Below are experts of layer 3 (counted from 0) of a mixture-of-experts language model. Rows are named gate (a neuron's input weights, with its number), up (a neuron's input weights, with its number), down (a neuron's output weights, with its number) and show model dimensions 0-127. Each number is 50 + 12 x the weight over its row's rms, rounded and kept within 0 to 99.
Before each expert's rows: a language model's description of what the expert responds to. This comes from a sample of Wikipedia text that the model never trained on.

# expert 44
What it handles: Consonant pieces inside words, often foreign names, such as z in Obizzo or Abruzzo, gr in background, ra in Portrait.
gate2:56 50 50 49 51 61 51 51 52 40 63 52 52 46 68 43 35 26 55 38 57 58 83 45 64 82 56 46 41 57 59 42 35 48 21 73 63 53 44 20 63 61 55 40 66 25 32 45 38 54 65 57 54 48 44 52 63 27 41 49 43 69 44 60 60 60 21 60 52 61 56 57 66 57 47 45 51 37 60 43 54 71 61 50 46 34 49 51 49 42 59 63 51 45 49 53 32 43 55 55 39 40 59 34 50 71 73 62 46 36 63 45 41 46 81 45 51 46 43 50 44 41 39 49 51 44 49 75
up2:41 33 49 42 54 38 48 54 60 43 46 67 54 84 78 46 62 50 50 44 36 62 60 49 47 66 44 47 53 55 46 37 48 49 25 67 61 50 41 36 46 43 62 28 59 26 21 41 36 46 42 66 63 47 37 36 43 69 49 56 35 42 49 31 63 53 45 32 54 46 41 77 40 15 55 57 36 54 50 33 49 50 53 44 57 36 37 65 57 55 55 48 44 41 56 39 46 25 66 50 42 43 36 76 48 49 59 36 52 59 35 67 52 61 56 39 40 54 55 61 40 45 52 49 71 49 57 38
down2:32 59 52 63 64 61 26 64 48 58 66 37 57 66 59 44 53 52 32 52 52 45 45 31 52 46 48 50 67 51 42 53 29 56 52 57 56 51 53 52 32 68 57 41 48 27 63 58 34 52 61 54 54 41 36 36 33 58 56 77 25 49 42 64 37 56 40 60 40 30 31 67 22 54 48 58 43 67 46 36 43 38 34 38 50 59 47 49 26 31 47 64 42 39 57 35 46 40 43 42 46 92 62 54 44 61 42 54 68 42 43 54 54 30 50 45 56 49 63 43 43 48 59 60 58 41 68 32
gate3:40 62 53 49 56 66 33 48 46 50 49 52 53 54 67 66 39 47 55 48 62 43 51 26 52 55 52 49 61 34 36 72 46 54 40 30 54 35 53 39 60 66 66 60 35 47 33 51 54 54 21 59 49 24 51 17 38 56 63 65 59 31 51 31 53 52 46 40 77 44 49 50 60 53 41 41 42 25 46 27 69 50 71 49 37 43 35 41 59 53 68 33 56 43 53 61 47 55 54 51 34 48 44 68 50 54 64 48 56 46 47 41 49 64 60 70 72 62 61 41 82 43 60 52 43 51 70 48
up3:54 57 62 29 38 72 58 59 44 32 51 65 55 37 46 57 55 47 52 53 86 53 58 51 50 57 40 51 31 30 53 72 35 44 48 39 49 52 49 18 51 71 34 68 58 47 26 51 46 63 41 63 47 29 43 41 52 43 59 44 41 36 53 66 59 56 52 44 52 57 54 42 46 69 38 46 54 36 32 37 70 47 60 45 47 35 26 39 48 55 47 51 57 32 30 49 68 35 50 59 57 66 39 69 52 41 38 32 48 53 35 40 61 46 38 59 55 32 68 56 58 35 44 42 46 50 71 68
down3:40 45 52 43 53 46 51 47 63 69 40 39 80 40 35 36 62 47 51 41 54 65 53 79 56 30 62 46 52 58 47 44 42 51 60 47 39 51 41 42 44 58 59 36 71 64 57 57 38 56 63 42 58 55 44 52 52 61 44 45 45 58 70 60 55 56 52 55 40 32 64 41 40 45 68 26 38 39 41 29 77 38 47 39 64 28 50 60 64 29 45 53 25 54 81 42 35 54 65 34 45 53 50 42 83 55 57 43 70 56 58 47 48 32 38 52 49 46 54 62 51 48 61 32 46 75 60 46
gate4:62 62 65 29 63 71 44 35 46 42 63 56 50 65 34 45 40 59 43 62 67 74 73 46 61 50 56 61 45 65 30 41 40 43 41 55 57 44 32 19 57 75 47 46 40 41 45 36 55 61 27 67 40 49 43 45 47 26 46 79 42 41 57 59 37 48 39 38 46 39 72 71 40 66 37 64 50 36 43 34 57 44 50 45 28 26 59 41 48 59 62 61 46 58 55 56 30 64 53 62 54 43 52 59 51 63 57 48 67 51 31 31 57 53 54 49 49 59 64 42 53 50 41 50 57 50 61 50
up4:72 47 57 32 71 64 54 41 54 38 57 58 59 80 39 45 52 54 44 47 67 55 80 54 67 47 56 58 43 50 48 55 34 57 50 57 54 39 25 26 46 60 52 46 48 41 38 41 43 47 17 70 53 56 48 55 57 38 41 63 46 42 48 30 49 57 45 40 46 46 62 54 47 57 45 65 57 52 34 53 37 45 41 42 32 22 69 49 48 70 55 69 53 45 61 47 34 60 56 51 56 33 42 58 61 56 63 47 60 47 32 18 67 45 64 52 48 43 50 37 52 42 64 63 65 33 80 46
down4:16 63 32 44 57 43 42 37 63 44 57 59 58 42 19 67 47 37 66 54 40 67 25 46 64 54 67 63 50 70 52 63 58 28 38 35 59 43 59 44 81 42 49 47 32 62 58 56 44 49 47 59 67 56 78 44 50 66 41 49 31 39 48 49 46 53 41 60 60 63 47 46 49 24 59 53 42 49 43 43 48 39 64 54 55 44 38 63 46 54 45 66 46 50 35 51 26 50 58 65 50 41 37 58 71 42 57 29 58 56 52 23 35 51 49 38 39 42 55 67 34 53 58 40 42 52 42 51
gate5:57 45 59 36 26 67 54 59 22 75 71 74 47 58 62 49 40 33 48 38 56 35 57 36 50 40 34 57 35 73 41 39 48 54 45 61 55 55 42 59 65 54 55 53 36 67 52 64 51 70 51 55 41 55 37 64 54 46 55 47 29 49 29 83 64 47 32 56 45 69 55 44 46 62 55 36 45 41 53 49 49 48 27 36 47 24 65 35 34 47 44 55 62 40 36 52 39 65 54 50 31 29 44 70 41 52 39 64 53 56 49 36 42 54 38 72 41 50 37 43 48 50 50 38 47 66 52 53
up5:41 38 46 47 57 71 60 46 68 79 54 65 72 66 40 51 56 51 35 40 51 38 56 34 35 40 38 40 39 58 54 68 48 51 59 40 48 51 76 48 41 48 39 52 48 50 42 50 62 52 61 36 54 77 53 51 34 45 59 60 45 76 57 43 59 66 48 56 46 34 39 36 57 58 46 32 58 76 24 36 39 31 60 41 53 51 37 57 64 60 45 38 37 61 41 26 63 60 48 51 40 45 63 67 54 43 28 66 46 59 63 72 50 67 66 53 69 42 44 39 52 47 57 71 46 56 73 47
down5:46 50 63 39 35 50 40 49 51 61 53 50 39 29 26 40 52 46 74 56 59 56 57 58 58 62 59 26 58 56 47 56 64 42 56 40 38 34 42 78 49 42 10 51 40 49 58 40 44 49 61 54 53 35 45 33 40 44 42 63 45 26 55 41 44 49 74 48 49 43 23 29 43 61 45 37 51 70 22 46 55 50 47 49 73 67 45 38 61 50 49 23 23 51 62 47 43 46 52 65 66 45 42 50 48 60 38 53 47 50 35 52 73 60 45 57 35 44 62 40 52 50 55 31 54 49 42 65
gate6:71 47 55 56 55 27 32 43 37 41 89 44 66 50 36 59 39 61 38 53 54 68 55 62 65 47 51 54 46 51 38 45 48 50 20 38 52 46 54 57 52 76 64 67 42 31 43 41 65 45 43 52 41 49 43 42 52 42 40 47 56 43 64 55 36 44 50 54 57 36 33 45 38 47 58 54 46 35 47 59 68 43 48 72 69 55 63 71 49 51 57 43 50 27 49 39 20 40 67 58 56 53 37 49 25 79 48 49 50 56 39 48 67 42 63 35 47 47 51 57 51 61 35 40 49 65 26 35
up6:42 37 50 46 59 64 42 49 68 28 57 47 28 35 58 33 52 25 65 55 48 44 42 56 75 62 60 43 68 57 69 59 45 55 27 51 47 57 28 51 42 49 48 67 44 58 47 47 39 49 45 51 35 38 58 42 54 35 48 59 40 46 59 49 45 58 47 57 47 54 32 61 59 64 31 65 48 68 37 61 41 30 64 52 43 62 71 37 40 52 59 32 44 43 70 49 41 37 54 32 32 64 63 26 34 32 75 45 61 30 57 54 53 46 37 48 51 49 81 51 43 49 38 36 28 62 52 59
down6:56 50 63 50 57 35 57 52 42 55 42 65 61 33 48 49 54 30 52 46 52 70 56 41 58 57 48 42 64 58 45 73 71 57 56 63 36 30 63 47 38 82 48 50 67 33 35 64 62 42 48 42 52 32 53 30 50 70 46 59 38 67 30 54 50 63 48 60 51 34 61 58 46 50 63 49 40 69 31 48 29 73 42 31 63 36 52 73 69 44 59 63 56 45 37 62 41 57 59 72 50 59 73 58 37 45 55 28 54 45 38 54 35 54 72 43 58 45 56 38 51 48 65 41 47 63 56 34

# expert 50
What it handles: Early pieces of words, especially v, qu and short onsets, such as Sur-v-ivor, e-qu-ipment, I-v-ory, ev-okes, Pro-v-ince.
gate2:53 38 57 58 35 33 50 59 64 41 44 37 48 72 58 85 61 54 53 63 66 48 45 48 49 63 45 66 66 44 30 57 39 46 39 33 34 59 39 50 64 59 51 31 37 40 51 37 39 50 53 58 38 32 46 27 72 69 45 45 56 28 55 46 55 62 64 37 74 71 53 46 38 57 52 41 41 46 41 48 61 54 55 45 38 25 68 56 51 69 42 61 26 62 50 50 57 21 52 38 59 19 37 61 46 51 48 48 44 52 38 42 48 26 55 50 59 54 49 54 48 55 50 51 51 54 66 32
up2:53 42 61 55 67 66 56 35 31 69 69 61 55 49 62 44 62 80 46 40 52 62 63 42 69 52 53 55 56 40 53 60 58 43 36 51 45 54 25 50 50 49 65 37 18 39 58 25 46 40 42 51 52 41 78 65 42 35 45 53 73 41 70 56 63 47 48 49 54 54 39 48 61 36 62 32 49 53 44 41 42 67 52 53 53 92 86 43 35 59 50 41 45 41 41 59 64 62 60 63 54 62 51 43 65 46 60 56 59 37 42 35 44 38 42 45 54 53 47 59 53 57 58 45 36 46 53 35
down2:58 43 60 30 53 47 47 53 68 34 52 59 54 50 43 47 50 56 47 41 28 60 64 52 41 39 65 44 66 42 64 45 55 37 55 44 25 43 42 55 44 44 42 64 55 34 54 35 50 33 59 56 61 48 54 59 46 45 53 55 54 54 56 74 63 18 71 46 28 41 57 64 71 36 56 41 45 56 52 73 57 28 32 69 55 38 44 42 77 53 56 59 37 41 64 56 28 41 55 46 47 52 70 58 44 36 41 77 58 59 56 37 40 54 39 50 38 60 52 92 30 56 45 57 50 42 48 54
gate3:41 26 37 43 51 56 57 33 37 56 56 50 48 67 70 33 43 46 55 45 63 64 47 63 33 41 47 71 52 38 51 77 53 66 39 55 48 60 43 29 49 54 64 40 51 52 51 58 49 62 56 57 40 57 55 54 37 41 20 52 47 45 71 60 52 49 47 47 79 76 65 45 57 45 70 51 18 41 43 41 55 73 38 50 38 27 65 42 41 41 64 53 43 52 35 47 50 30 62 38 61 59 45 59 48 41 61 51 35 28 43 48 66 34 54 58 63 44 47 52 30 46 70 60 44 63 53 35
up3:52 34 32 41 65 43 44 35 51 34 50 61 42 53 60 68 57 42 38 58 34 52 50 71 50 41 63 36 62 34 47 49 42 66 64 43 31 51 77 45 63 35 47 62 62 44 45 64 61 58 53 39 43 45 40 46 64 59 41 66 57 42 48 50 39 60 47 68 63 58 39 40 57 61 74 44 61 26 39 56 59 58 63 41 47 39 77 50 59 47 49 72 60 45 48 55 34 41 53 47 90 73 55 66 40 51 53 49 51 46 33 44 62 66 32 58 40 59 40 62 48 47 44 81 31 41 59 46
down3:60 65 46 59 42 48 49 38 27 28 22 63 43 42 36 55 53 15 68 40 44 64 37 51 61 43 31 63 52 74 43 35 57 45 40 64 48 31 62 49 58 58 37 38 50 57 45 42 49 49 40 33 47 38 35 53 56 66 53 55 48 58 36 52 64 37 56 53 28 43 53 53 40 21 60 50 45 53 46 57 42 23 52 48 55 46 31 54 45 25 64 36 65 50 57 51 39 33 31 65 51 58 67 54 69 55 55 48 38 55 62 42 48 28 64 73 54 43 44 44 50 59 52 66 61 62 55 69
gate4:37 59 47 11 64 38 62 33 33 61 66 67 54 46 57 41 51 60 43 42 67 71 46 38 63 55 42 61 35 35 30 64 40 58 51 46 50 39 56 40 49 51 50 45 41 53 29 36 62 64 26 44 46 49 62 49 38 48 55 37 49 65 65 56 41 28 45 55 64 48 77 46 32 48 47 23 49 56 49 61 68 41 27 49 31 27 50 54 40 41 47 19 36 27 42 54 58 55 61 50 66 61 42 46 36 37 43 48 54 52 49 43 33 53 44 53 38 56 63 53 51 24 44 46 54 51 54 43
up4:52 46 45 45 66 45 43 67 56 48 64 54 67 52 51 51 51 33 42 40 51 52 36 34 44 64 40 37 36 41 65 48 53 74 49 41 57 55 73 56 53 45 58 53 57 62 35 59 58 39 52 40 67 63 50 42 63 24 24 52 51 76 63 45 28 65 46 41 41 46 51 59 53 63 41 37 49 40 48 68 59 48 40 58 48 58 13 26 58 44 46 48 52 38 56 33 36 52 73 43 68 37 56 43 26 52 64 64 36 73 67 66 35 50 60 48 53 59 52 49 64 35 32 65 41 31 48 49
down4:50 49 82 50 47 56 38 56 45 38 60 67 46 22 57 53 48 50 44 48 49 32 49 68 24 35 47 55 54 72 50 77 48 57 42 56 66 47 48 56 64 68 64 71 38 37 53 48 50 55 60 31 75 41 57 38 58 52 43 46 40 38 42 52 29 49 29 53 36 39 37 73 54 36 51 51 54 64 47 68 44 66 53 51 54 55 51 38 36 55 36 49 64 56 68 57 39 53 64 32 40 64 50 47 56 62 50 39 38 34 53 64 67 52 32 70 36 42 42 60 22 49 47 36 44 58 30 35
gate5:53 54 57 56 52 42 36 50 41 48 34 37 47 25 47 70 86 58 37 45 45 44 52 61 19 34 53 54 44 32 59 54 45 45 35 52 50 50 56 46 40 40 47 36 61 61 41 40 49 58 56 43 51 69 52 45 57 79 41 75 59 55 30 44 37 48 60 33 57 41 53 41 65 45 56 63 42 31 52 49 68 42 56 49 56 40 47 34 46 58 44 67 27 76 57 46 38 38 64 68 43 54 49 46 52 59 19 33 43 44 81 44 47 41 63 39 56 42 60 58 65 43 49 61 68 43 67 59
up5:56 49 78 50 44 51 50 49 75 50 73 42 44 46 37 51 61 43 39 60 59 63 32 49 46 39 49 52 57 62 43 48 43 36 43 55 40 59 52 49 50 51 51 43 59 54 33 74 54 39 36 38 54 44 45 46 41 55 46 50 39 46 53 58 55 29 55 26 65 47 38 63 56 33 36 51 71 31 39 39 47 69 33 43 60 46 58 57 59 67 56 60 38 38 28 48 60 47 50 60 37 21 37 60 38 41 19 43 46 51 63 57 58 53 46 40 84 43 35 60 72 58 78 62 73 46 62 42
down5:27 44 56 55 39 48 40 61 66 38 54 76 36 37 60 60 63 36 50 42 44 31 53 53 46 58 15 61 35 51 68 45 41 43 50 39 65 70 36 55 52 50 53 53 43 60 44 72 61 69 50 54 36 58 48 57 64 67 53 57 39 44 63 73 59 29 45 70 70 56 50 29 41 57 38 73 41 60 50 28 34 47 28 35 74 39 33 41 49 59 45 54 52 56 20 66 48 36 57 49 62 59 63 44 55 45 52 42 38 59 58 53 60 46 53 62 50 51 50 37 41 49 62 64 44 47 37 39
gate6:54 56 41 60 62 33 62 44 43 60 29 33 40 52 23 72 42 66 63 46 25 68 57 57 44 35 43 54 40 52 52 51 45 47 54 64 57 47 61 47 37 66 41 70 45 41 56 43 33 46 44 60 44 51 53 43 34 54 62 32 37 63 43 56 81 53 55 57 29 49 61 38 66 51 50 27 43 42 51 67 45 57 46 48 52 70 63 50 43 50 60 44 44 48 28 53 41 28 53 40 56 78 71 52 26 44 51 60 39 34 41 50 64 38 87 44 41 47 43 46 48 42 63 36 61 59 54 62
up6:52 45 49 56 45 36 44 55 55 38 60 55 28 53 63 34 54 36 43 50 51 44 66 46 55 62 41 37 63 51 45 57 47 37 34 40 44 62 61 51 59 43 46 56 52 50 50 60 64 28 67 26 51 38 44 51 53 41 37 82 72 41 53 33 41 51 43 40 53 37 45 59 29 56 72 53 44 42 31 32 49 53 40 42 61 39 26 69 56 55 56 52 61 46 68 70 79 60 44 70 47 26 48 49 67 54 44 39 70 57 55 46 34 70 40 63 38 53 64 46 54 66 42 46 39 44 27 20
down6:58 38 51 53 50 38 40 75 59 53 60 28 49 55 44 32 39 53 46 77 83 21 41 40 73 54 56 76 53 29 47 64 43 42 31 38 33 47 55 47 56 58 45 73 40 50 57 46 68 55 51 44 33 28 49 52 43 50 55 51 41 46 55 63 56 51 45 55 53 50 62 67 41 66 43 51 53 64 28 47 39 63 40 62 41 47 47 35 52 43 40 31 52 52 69 54 82 44 73 74 57 52 55 54 49 46 33 68 51 45 45 49 48 59 62 55 56 35 64 51 53 49 53 62 31 35 42 65

# expert 1
What it handles: Number pieces in tables, scores and addresses, plus ordinal pieces and words, such as 72nd, second place, 51–47.
gate7:51 43 60 50 45 57 56 59 50 71 58 60 44 72 70 51 44 49 62 34 67 64 56 48 50 43 49 32 56 34 38 59 38 40 49 43 64 42 50 38 38 60 54 45 51 64 82 39 61 40 50 36 51 68 48 51 53 37 80 61 55 43 50 64 60 53 25 55 61 43 35 61 60 52 50 46 38 51 82 42 32 62 44 49 36 51 36 48 55 49 35 41 59 42 48 33 57 18 33 39 43 47 31 61 49 39 38 57 62 54 42 44 53 62 42 54 92 57 51 41 37 49 58 57 70 39 33 56
up7:64 35 55 49 51 47 48 69 63 46 46 42 42 49 58 56 19 31 48 41 24 64 61 33 47 41 48 62 42 59 50 61 48 31 59 66 51 61 42 55 49 50 38 61 56 42 47 59 58 70 51 47 42 42 46 41 68 18 44 43 12 30 55 41 63 48 51 54 40 50 62 57 51 52 29 44 60 51 46 35 52 51 25 35 50 54 37 54 41 48 41 52 43 36 46 33 29 72 64 29 48 45 44 40 23 43 66 36 54 45 55 69 63 57 38 46 65 60 47 70 58 49 48 57 70 55 67 42
down7:32 32 55 65 49 43 32 43 51 15 63 27 57 59 46 51 68 65 27 54 64 37 55 70 59 47 23 66 60 58 39 39 64 64 63 39 53 46 41 51 42 55 60 55 47 42 23 42 28 51 55 47 40 39 63 60 35 34 59 44 44 53 35 40 34 41 55 45 42 67 50 28 57 46 51 25 51 42 53 45 58 49 69 67 54 53 64 27 45 52 40 60 51 46 36 60 51 53 50 39 50 57 47 53 63 44 61 65 33 51 53 35 31 55 37 44 35 29 33 49 58 37 64 62 59 45 32 55
gate8:46 26 52 59 48 53 55 34 54 34 67 58 38 59 47 60 50 60 67 59 74 58 56 45 56 78 57 60 51 38 60 65 51 54 69 31 53 57 50 47 44 47 42 31 47 71 42 52 66 53 54 43 42 67 49 28 48 60 39 52 49 72 60 73 63 42 35 59 49 55 55 71 42 35 72 62 46 46 65 35 59 39 38 70 44 59 71 38 37 19 63 42 43 35 49 37 55 37 48 61 62 20 57 41 29 62 50 56 51 47 56 42 56 51 45 54 58 69 31 46 60 47 50 37 61 68 58 55
up8:69 57 47 39 56 51 48 47 44 52 55 45 51 51 46 40 58 65 38 48 26 28 62 36 55 25 70 32 50 50 51 43 43 51 54 68 42 26 61 42 45 41 44 54 47 24 70 31 56 48 49 80 77 37 49 67 43 46 53 42 40 31 46 41 30 48 50 51 45 48 42 49 59 57 38 60 44 42 34 70 50 70 53 47 43 45 12 55 59 70 37 43 56 70 45 59 32 65 56 36 46 55 55 51 50 44 71 62 52 52 35 44 47 32 47 38 52 29 64 59 39 46 66 55 51 62 29 50
down8:61 62 47 47 63 64 54 64 41 44 52 36 25 62 42 50 52 65 35 47 59 47 58 49 32 56 42 30 61 50 41 38 55 32 52 34 46 60 60 56 48 67 66 57 45 42 49 56 25 59 84 64 65 39 54 73 50 34 44 49 56 47 42 43 57 46 45 68 59 69 40 59 42 54 31 47 47 52 49 30 62 48 64 59 48 27 35 29 30 32 39 40 44 57 60 44 55 46 58 27 46 56 46 57 44 43 39 35 54 31 66 50 64 40 38 21 39 57 63 66 47 41 41 44 78 60 39 53
gate9:46 43 52 49 58 49 41 21 30 49 84 43 29 49 62 41 51 61 50 43 49 42 64 43 32 51 56 67 53 38 45 54 56 54 62 42 55 46 61 30 57 55 55 57 30 51 34 66 61 43 63 45 53 72 47 57 37 54 41 33 42 54 53 36 45 71 43 40 42 42 29 45 54 74 40 67 34 32 55 57 65 44 43 49 55 28 47 43 58 39 36 53 56 41 64 50 58 54 65 44 50 67 82 47 45 36 47 50 57 36 35 52 43 52 66 56 76 60 28 36 37 22 37 53 55 51 40 66
up9:38 45 60 45 51 88 47 58 67 70 66 57 70 55 45 52 43 56 62 43 49 45 33 52 64 69 51 55 59 48 55 41 39 51 68 51 59 38 49 43 56 37 62 57 61 55 60 42 51 48 65 54 66 68 63 36 71 58 59 52 52 36 63 53 41 57 50 54 36 32 32 40 40 47 70 35 52 52 50 71 58 37 26 48 78 38 45 49 43 70 48 63 20 55 51 57 59 24 41 54 34 49 54 55 61 43 49 35 44 41 43 65 39 60 55 61 44 44 32 32 53 52 31 56 76 42 52 32
down9:52 53 60 38 45 60 28 54 69 37 66 36 41 40 62 44 31 59 87 44 55 59 46 25 55 60 46 53 55 29 47 49 66 47 55 40 53 54 50 68 65 52 52 38 57 44 41 37 70 28 41 49 38 59 49 56 69 68 59 29 65 55 68 37 35 45 48 73 71 36 64 46 61 48 44 70 38 54 54 58 49 56 46 77 71 59 61 37 42 62 44 39 51 37 55 60 39 46 36 45 63 60 48 47 40 45 43 49 48 33 62 59 50 65 20 62 58 41 50 55 52 62 42 47 31 37 39 49
gate10:47 50 63 46 54 69 51 63 54 55 63 67 36 53 46 59 41 61 64 44 45 75 43 50 58 32 53 42 49 50 36 58 41 52 52 49 57 67 61 45 44 44 44 59 25 51 38 61 95 34 54 43 68 51 51 23 43 56 43 43 48 65 58 62 54 56 38 72 70 51 53 46 53 49 57 49 44 40 44 57 51 32 52 52 50 54 62 64 45 35 44 43 43 28 51 73 61 25 43 49 59 36 55 52 64 49 48 45 46 27 31 61 48 68 46 59 72 42 22 47 72 35 47 67 39 47 70 57
up10:42 56 44 62 46 54 60 56 56 71 72 56 47 60 44 70 29 69 54 44 62 69 41 41 55 48 71 53 42 61 28 52 54 45 47 52 55 70 79 45 50 55 41 68 39 58 48 56 66 37 70 52 36 51 61 65 35 60 64 59 64 69 49 79 69 64 51 53 58 54 44 52 63 39 49 48 26 57 77 45 61 30 68 36 60 55 50 62 62 34 40 45 42 47 56 61 79 40 65 64 49 49 57 55 54 59 54 45 48 52 60 56 46 65 43 54 72 57 40 64 58 51 47 39 48 43 76 32
down10:53 33 47 43 63 44 37 52 47 50 47 49 52 57 69 52 49 63 52 36 31 52 69 64 45 49 50 51 50 44 61 53 39 52 48 63 57 50 68 58 57 32 41 43 47 50 32 50 58 46 32 34 47 32 46 22 43 63 59 29 45 38 45 58 46 42 44 21 49 16 40 17 51 36 53 55 38 49 48 55 49 58 61 39 57 51 45 52 44 14 36 69 55 41 54 39 38 50 74 60 72 62 43 56 60 53 38 76 41 55 44 60 51 44 42 45 60 58 40 51 44 44 45 43 41 22 76 72
gate11:53 45 56 62 63 61 20 59 52 50 58 30 59 50 63 42 45 43 50 48 67 52 48 39 60 52 35 57 55 39 58 46 54 58 47 60 83 57 55 45 59 57 69 54 22 53 43 51 51 38 37 53 63 49 75 70 31 44 37 50 35 78 55 53 37 46 37 56 62 24 64 55 65 67 49 32 44 61 61 35 62 44 63 63 50 49 33 45 44 73 70 35 67 55 41 45 60 48 40 52 59 57 39 33 71 55 34 55 26 47 70 57 44 43 37 45 42 66 54 35 60 47 50 55 63 53 31 54
up11:52 53 39 62 49 37 41 38 46 39 57 46 54 46 51 31 63 55 45 60 55 34 62 62 50 53 36 64 30 21 53 41 76 53 36 50 53 42 49 48 51 62 58 67 12 59 38 36 43 56 34 47 55 77 71 62 46 53 43 41 27 63 57 54 44 32 48 49 40 44 53 48 59 63 51 44 48 58 62 50 62 55 53 79 44 47 53 54 58 53 47 37 59 44 67 35 62 43 54 57 61 55 31 51 53 45 45 57 61 71 58 45 35 53 31 63 69 70 41 23 42 46 54 17 67 61 40 63
down11:46 36 31 39 64 52 36 38 48 55 60 42 67 51 66 31 49 56 46 16 61 56 48 70 43 45 65 51 53 70 78 51 32 55 50 57 31 39 38 60 34 44 47 65 60 61 57 45 50 23 48 24 63 51 43 38 63 54 49 42 44 45 54 66 45 45 60 58 47 45 36 46 40 33 42 59 29 53 68 40 60 54 51 66 39 39 50 31 38 41 21 56 58 39 52 55 43 45 39 59 60 44 38 35 66 33 43 41 68 49 33 35 44 32 62 60 55 46 61 49 61 65 31 58 42 65 65 55